From a checkpoint of a small mixture-of-experts model trained on Wikipedia.
Size: 17 layers, width 320, vocabulary 3433, 41.9M parameters.
Below are experts of layer 11 (counted from 0) of a mixture-of-experts language model. Rows are named router (the router's row for the expert) and show model dimensions 240-319. Each number is 128 + 32 x the weight over its row's rms, rounded and kept within 0 to 255. Numbers have three digits each.
After each expert's rows: a language model's description of what the expert responds to. This comes from a sample of Wikipedia text that the model never trained on.

# expert 36
router:094134128143139156093129103159149091086110152127125166064137142123103085094160098132099153108110146132104145084117160104169149130109125069168150204109120194100061150132156151160087177132132109161118148074165099110094095121167157129117115082
It responds to: Short opening pieces of common words, often about roads, bridges and geography, such as car-ry, ro-, back, my, bro-.

# expert 31
router:081143130126178150087094114154190133103128159152115081065059139150121108087165094116058187124131154161114145114122169102217098148159136125057156140161119151082146135137087086110149129161088127157103131084089063066089090168123126162101165155
It responds to: Pipe separators and closing brackets or heading marks in tables and lists, e.g. Won |, (MMA), provision==.

# expert 54
router:135113112192125118100119153155101149132116145149141138112069156194125088101144106115160164115111143161151120091092060113136120157162196121147136151153085131149148190105064085158139104111112107110137147068078086103085119157171189152132139136
It responds to: Lone capital letters starting names, initials or abbreviations, such as B, H, D, L, as in L.B. Smith, V-Type.

# expert 23
router:065133087181109134080094134201166070098111130141138157098110153181114099109168111101129194091132116164114167073082094099184155156126135117147134141122106180093118151184117096128108075102086110189151116083122104094111105151198113125116132116
It responds to: Capital first letters of personal names and place names, often foreign, such as T-ryggvason, K-lein, Z-hongxiao, G-leeson, in lists.

# expert 59
router:108127052176116109116134128164130117114078115169149129108117132144113110128153087150109140114192117159101097085115079110183145128093135143129133135155161135076110144123089085117138114132126172182172127123122097073127088176166180143163131127
It responds to: Capitalized first letter of a name or word after a comma, line break or quote, such as , S-ullivan; , F-ish; B-orn.

# expert 38
router:119119066129148138100107138203144137097131177149137103084127152187107126128104120080154186092109116185147156134142140171121133186137107067132141175166150202145110166167119100149126132125083126117127145119091127068087085133156119115158152122
It responds to: Common first names like John, William, George, and inner pieces of personal and place names, such as Erin, Aldin, Wilkinson, Stockholm.

# expert 42
router:136148109151146162130118144142117084099131109131125095133095120171080136094121112113159101099141117151139119104119092088174140142149102050136106125124112178146082175125072142165147103115127168162138103097106061102124090235145114113171195092
It responds to: Periods, commas, closing quotes and prepositions ending clauses in narrative, plus linking words like However, due to, announced.

# expert 34
router:125136165107184199128136094159183147123135217154103135129055109171101102085174118121123181129147162183065154103158073078139078113146188128096157175132103157147151107128104108104124154151101146162074129120111133123134078159162175157144138203
It responds to: Opening pieces of ordinary words, often verb or noun stems after the or a comma, such as fin(ished), lead, ch, publ(isher), reign.

# expert 55
router:106135127156115105132155094166181105094115131123103160084109159180130145088145131193156093109169122184091091134111066054103106131112126110123135173168095190106057119108188080166121119099096115123132130169130122087093114186141158119098144165
It responds to: Single consonants or stems inside words, followed by suffixes, e.g. alum-n-i, dec-line, em-ph-asize.

# expert 12
router:112131149127126141147103122171149102122126154159164136084094106152100113090158114106121183096166131171079148087090108147136076183168126088115130148142110140091122116187102140146106120156096089169170183119119097052071099140156169144149161164
It responds to: Word pieces after a capital letter (E-qu-us, E-ven), direction words like north, east, and digits inside table cells.

# expert 19
router:109107109120172156107114106159148132107102163170111108132076111146139139122129093108185192109096165170160158097136086104122061147110137081092088126151091175171136144100089137113131133111100116152116122108122139095035079139176136145149109175
It responds to: Foreign name endings (-ić, -ka) in sports rosters and tables, plus "of" after critic names, e.g. Tim Sendra of.

# expert 9
router:121185122139137172083109073145165172090123153163107102143141135177105085149117130126167125107106175187060157061130138093097122135150176127057150164154125121132107125074100189138131111115076132127133116155096091113087116179122146161143120162
It responds to: Stem pieces such as ect, act and lect inside verbs (affecting, protecting), and prepositions like on, about, against, near.

# expert 51
router:082089116152167201095060108175143106100122121090084100104105153180129093114172070088115139087130158150130165063116084080139106172162190114129145133135121116155107170109088125120140120096080133126126113115119094119079077241131158212147136164
It responds to: Common nouns or their final suffixes, like -ation, -ment, series, season, game, site, medal, organization.

# expert 32
router:161115127174150144115162099149136126156120140112147044151084199113109122108162083084128164099190170195129136123125064104110116134127150100084102207147118148129103181160107110136132179111137135126131109166097020135082109139132138139162175142
It responds to: Middle or final pieces of common words, such as sport, spending, Scouting, fifth, heavyweight, Securities, missing, often after f or sp.

# expert 17
router:087186130146112114092125122217134096096089169141068168094116131143142107122165138135125126142179181174107153053188120121126111130072154080156184164114109200099132146087121092103097095103085159126153183149113111107110075147213182192155139149
It responds to: Single-letter or short opening pieces of a word after a space or heading, such as m-ilieu, Sp-ina, t-ail, b-ought.

# expert 33
router:133123096151146144113075129211129165112061123142094168080114173119075141207114107112103139090125161204053130130125110160108078136114136112120184185151128199108072158150120117103131153119105118113142142169128094022135102162127151146129147147
It responds to: Opening pieces of words, often short consonant clusters like p, b, c, sing, stud, sp in newspaper, in biographies and award lists.

# expert 0
router:088089100174177193106104138173134147086126215139105110067126159148091086134136148123145162092121177162137146088146126185124117146140132089121109155128159162125095113123035074150084148161145200181116126089150077112060066182144106127101159159
It responds to: Verbs, auxiliaries and adverb endings after he/she in career biographies, such as had, was, subsequently, later, began, finished.

# expert 48
router:146146132162119165112082150189131101110120135179196106082092155149091128086155130114089154087172107205106150072144128153159117197092167055109080187125117159137128131120130121108147090174091122127144158124096099111076111171152114147151129139
It responds to: The piece al after a letter (h-al-o, T-al-ca, Re-al) and capitalized name openings like Har, Mal, Sal, Y, Q.

# expert 46
router:115136121140166151063093131142132060102152165198136146077081142174106133122088135075155120148121138142073109134140076109133161212140141111146173183156116187083143133101073144143146090125091164134141155129158086130057109140204162116143170189
It responds to: Function words inside sentences, mostly to and "to the" after adjectives or verbs (central to, belonging to), plus that, not, was, would.

# expert 40
router:127158150141143145154105147157116139121118140147099118123086142134138130116116112088128104095147159132127158105124064094176136196157158094129173170175109123159124144146101106146140125092098150153128122077140099066072094160183116166158135148
It responds to: Final parts of proper names, such as Roman numerals (Super Bowl XXXI, II), trailing digits (TV SLO1), and words like School, Street, University, League.

# expert 63
router:049129161134122159085110153242174126100111144138089144087117137160142122114169094119144186109140116185096148104149075138143143108136131128139161147127127183148082137162110111141152134126081121168145131122120132072068086149136100085123127149
It responds to: Syllable pieces in Arabic, South Asian and other foreign names, like m in Muhammad, av in Raavana, Kh, Am.

# expert 56
router:124133072174178170077117107152129120107100153111114111113093125109112161094128119157143162136080164148100141102091172116091089130143100114117163101190142135167061106203141031107082136116075185089131161156137114081057050143165153167160155167
It responds to: List connectors and separators, mainly and, commas between place names like Doha, Qatar, semicolons, table pipes and infobox list dashes.

# expert 39
router:123097117125181192135181143114182129111122162184140101066121100139151140108161083110174154103162179166131162129107109091111118156116087121131107119101147148106135156153146104120096104155135149165130136121076117105123098131138149133122122136
It responds to: Articles and determiners like the, a, his, of a, as the, starting noun phrases, including after table pipes or commas.

# expert 13
router:127132141140161204084178115136121145099152161176123124077125160131101158120154095108135122121146160154087134053128061083160089189092116083138138162146173176102076108059178126153101104097119191119125138138159142127080017141176137183135165086
It responds to: Periods, line breaks and colons closing sentences, abbreviations or infobox lines, e.g. Mt., H. depressa, anthem., Duchy.

# expert 24
router:154109126150158117088123075240112091137156118145080130091068097141099100120180049105110137103200104197142157126157144071143147153110140099081129172132118175164085116121107124206135162164130124128146113119128085095160106169115185104090129135
It responds to: Word pieces beginning with c or s clusters inside or at the start of words, such as sc, oc, rec, conc, c-arries.

# expert 30
router:138141111203137147041153134160196168100132129185122170106076169141160122102109078148157125146165165193069133106131088145146095159118112120128151161128084187080076131116102151145146054119133181177123130115142105114054129135207104143123119181
It responds to: Word pieces and function words in quotations, lyrics and informal prose, such as would, could, there, th-, haven't, and sentence-final periods.

# expert 37
router:129118134138135180081114112179096136133103126157101136161107148110099149120129112146157154077177134172109180100094099148175104120145172071110112193168066131122141133144135120089109103130099088160117147060080126095080098164196097090098143123
It responds to: Inner pieces of non-English proper names, often after N, S or Z, e.g. Nus-ay-bin, N-ure-mberg, Z-ac-chia.

# expert 29
router:075134099168154159109076094168126124091133148160098143084108127178103149117192130124159132115148173154114115121073114170149099190159124093121122138141053162146134112130139117104122137152075131117170170121100091149117099119148154206104099213
It responds to: Short stems and word pieces, many with d, plus of, such as C-ert-ificate, de, ed, organ, ingr-ed-ient, mostly in political or institutional text.

# expert 25
router:115090133140160115103127157193156116135164130140124101116048206132148131126128115120105201117142104126130128121088097099112080191107078096132122158153075233162095151077136101149145084142097131129115198131114146098116107153140075134102142179
It responds to: Middle pieces of words, often after B or b, and digits in tables, e.g. B-ot-anicus, b-ib-lical, 88.2.

# expert 6
router:120127160150208198131127151186125098144120178122136127126085133139095111112173092142066137075168143185140115149119112128150112158072184085145211136121068146130086120110117091181136056139071137101144121152143104108146110129179145116143109109
It responds to: Digits in tables, dates and coordinates, plus number words and quantifiers like two, three, million, several, many.

# expert 21
router:034182101145189131120142117115156103123096096130138158122078086124108155117144141156115139092147108176121168093138155103122110171139131112115144107121088157133123108127121075119125057125116106101129105150106133078108080172177201159126136197
It responds to: Prepositions and linking words in running prose, like in, of, for, and, such as, including, and colons in classification lists.

# expert 26
router:137173124167169158169043112146115092121075182156134121173113157146086125144155099125150185120129111158116129111106118077091159163117116109152120168111099157139089150094129089123127097181126116119153149122089106079081066150116109145109113148
It responds to: Hyphens, dashes and capital letters in compounds and list items, such as semi-automatic, fine-art, "- Elevation", "- Class", plus LaTeX-style units.

# expert 50
router:125117132102179183130156124177116110082093154114161093147081180118071100129106045146144188105146106132108178109149098095126150153088134153102162131159128134126132155108138133147133099139109147102148145137081091124104106207110131114122179122
It responds to: Everyday concrete nouns and their pieces, such as water, building, rock, fire, swine, pink, plus single digits in table cells.

# expert 47
router:076202108164113200101061169182068122135105203153147119117075165107126100135183145088094133133144160141138104082131176134176115145140190120086125172091099132133101154120108092081082078118125132116208112130075053101126083145167137188178107154
It responds to: Opening stems of Latinate words, such as occ-urs, acc-ompanying, rec, res, ad, inv-asion.

# expert 44
router:113120143188135148163123077139130130106145130114131161124094146184162091170111073091147143136083151154114193128125118146160087202119217109126176167161084152144101154113113103167175096135120092111164113060045119096082113183141178136117167103
It responds to: First pieces of words right after the or a capital, such as re in reason, giant, younger, Carter, Graf, plus letter abbreviations like BC and FL.

# expert 27
router:153078166131157156101158131181100127130132166125106167119103130149127138105130133134107146120191215156067157104093109127136122165156157047069103160123132123159118163189122137108109100138142130146148164142103108117117113143132144121122152139
It responds to: Space-ended tokens, table pipes and separators before digits, especially month names in dates such as born 3 July 1988.

# expert 61
router:123141089092156135109127110175102086093145125134091200130064138135131099126109081132119143115160152139101162067132063094153131147119134062116132151120116168091108190103153099070145112118138075123167143132106132067082114166159159157136127163
It responds to: Ordinary nouns after the, such as film, school, show, group, town, camp, government.

# expert 5
router:111114155122120150131147113190128094103133123165125118137107098122115107137158114137102133131179114155107110071078105150129132169113139100110198145078111163118099180141149133161093133155058112132184168079127049067120110208119140159113112165
It responds to: Middle or final pieces of split words, often after m, b or c, such as rem-ov-es, Commun-ist, m-ann-er, res-id-ents.

# expert 1
router:113089126145113163119088114186115106154144148117135145069089153129138131132153127133094132126216146205113124057100101127151060134132163098091093187161174176141145094080129113150093140145102192106104167144107130100079051133142148176125135111
It responds to: First letters of words after brackets or Mc and sentence-final periods, often in music articles, e.g. s(axophone), n(ée), Sarajevo.

# expert 60
router:137163082165175156081180133155128098132176154083076125068100104124108074185167136094074113151109164145148129075116121112150073166173156168112121176177099164105065127064133093116123119153147180148154138171096121085029068139171134187086107154
It responds to: Line breaks and pipe separators in tables and lists, plus after, However and word pieces after p like p-enn-ies.

# expert 3
router:081121148107157192130088148187184145087129145139075098103078121192115100107135103106100127080115128135135156090120124102102140206153119090154137164143097188141124147100095167121074133121061107162138161087101142114113091170137143134116128134
It responds to: Ending pieces that complete words, like -or, -er, -est, -ard, plus score and year digits and raw UTF-8 bytes.

# expert 49
router:132091131124113152076111109132103108135093188109132080071098172164130129106132114113114151068160133167078230055112113104133102183145151061132116148139077153111145154186091087167078095079129117078160177103096094120099112154112088136118126128
It responds to: Organization and media words and endings such as 's, football, University, r-adio, TV, FC, military.

# expert 7
router:137099133161143179138128119173096091070138141143072120038145130187104096121144057104118130096120139105105163137077079115123142154125119110132134147138103144126096149071132111097113136143089163092132158090083097105100113182161156162114112139
It responds to: Measure and time words such as time, years, km, more, %, plus word endings like -ly, -ight, -ie.

# expert 43
router:100145109196161162139164143174100069090126129114128166128065137157121120125203085089148200143098148155125100119162106131148119102107116096119136198160148127115091109163174094132145088128086143117123154138101070067051079136121121087159156128
It responds to: Opening parentheses and quotes after titles, section heading marks, prefixes like un-, inter-, ex-, e.g. Mandi (1956 film).

# expert 2
router:085089118160205179097115133162134111097154136151084137120049136137134117106158093145158166114086111116096194091169127150136127177149165141129118149148113156141076141159141116137133143148097124139181149160093117091061085199130134102105172196
It responds to: Prepositions, auxiliaries and verbs in running prose, such as into, to be, became, remained, plus some table cells and commas.

# expert 10
router:137102130152143140117133158165114082123131158100159158096105137101142061127140098121137108128185232176072114107113099118162156162107110121091131185109122148141095152140140120108153137158148149147164141148108097109154119162144137097103157144
It responds to: Pipe separators between numbers in sports-statistics and data tables, plus punctuation and short prepositions before years or numbers, such as "in 1961", "of 1978".

# expert 58
router:147093126155131121094103143145151142139077144138074098139155147128096177094105107111147133105132172131134123076165136119151144183130144095095149177052075139130122131135090137099109076170039143125084135139112107081068059149142114184152099131
It responds to: Double line breaks ending paragraphs, wiki heading markers (==, ===, ==See also==), and opening quotation marks in lists and tables.

# expert 14
router:166140149114157185129101134173143126131137144110128102129055178170130145143191094114101148088176138193148168125176091110149130196093149097123179130077103161132077104119138121187146090125134170106128167111161074082068134196169127099169135094
It responds to: Digit tokens in dates and numbers, especially the final digits of years after 18 or 19, such as 1880, 1836–1899, 25–5.

# expert 8
router:120107116210155183090091132154142096140121137081095100097090133143118135115181108134124202095129152117084083119107192114098154132145104074102160205137147150128107135156107090142145147148076127156150123116100110100051117134137124146085161126
It responds to: Word endings completing infobox field names before a colon, such as Variant, Media type, Position, plus line breaks and == heading markers.

# expert 28
router:104134084137191139136130147157113162132094155163174101157089146135160138116119107115111122033148105166092140088128113159163115198167135087147167176199133135123144122201102081141132116096081137099151162114126108085119084142165126141103119137
It responds to: Country and place names and their endings, such as Austria, Qatar, Bulgaria, plus words like United States, National, North, Royal.

# expert 53
router:086176168140172190114109116184140182127091130070135137145096137130155096133162153098152107119106125179108117049124133108110089156143203128113195109132118123090052076122062081147081113173071142119178158142123104113070070155114142149180154133
It responds to: Digits starting years such as 2 in 2021, and word-ending suffixes such as -ion, -ation, -e, -s.

# expert 22
router:107114142140105160111107119142121044088171181148093158097120126138095112112122085122121139122127184169098161061096071132167127148068122100124167151181147193147096123159083119129117144133094131118140184127096122088133069171142171171122139137
It responds to: Closing parentheses after years in filmographies and biographies, such as (1940), plus table pipes, line breaks and heading equals signs.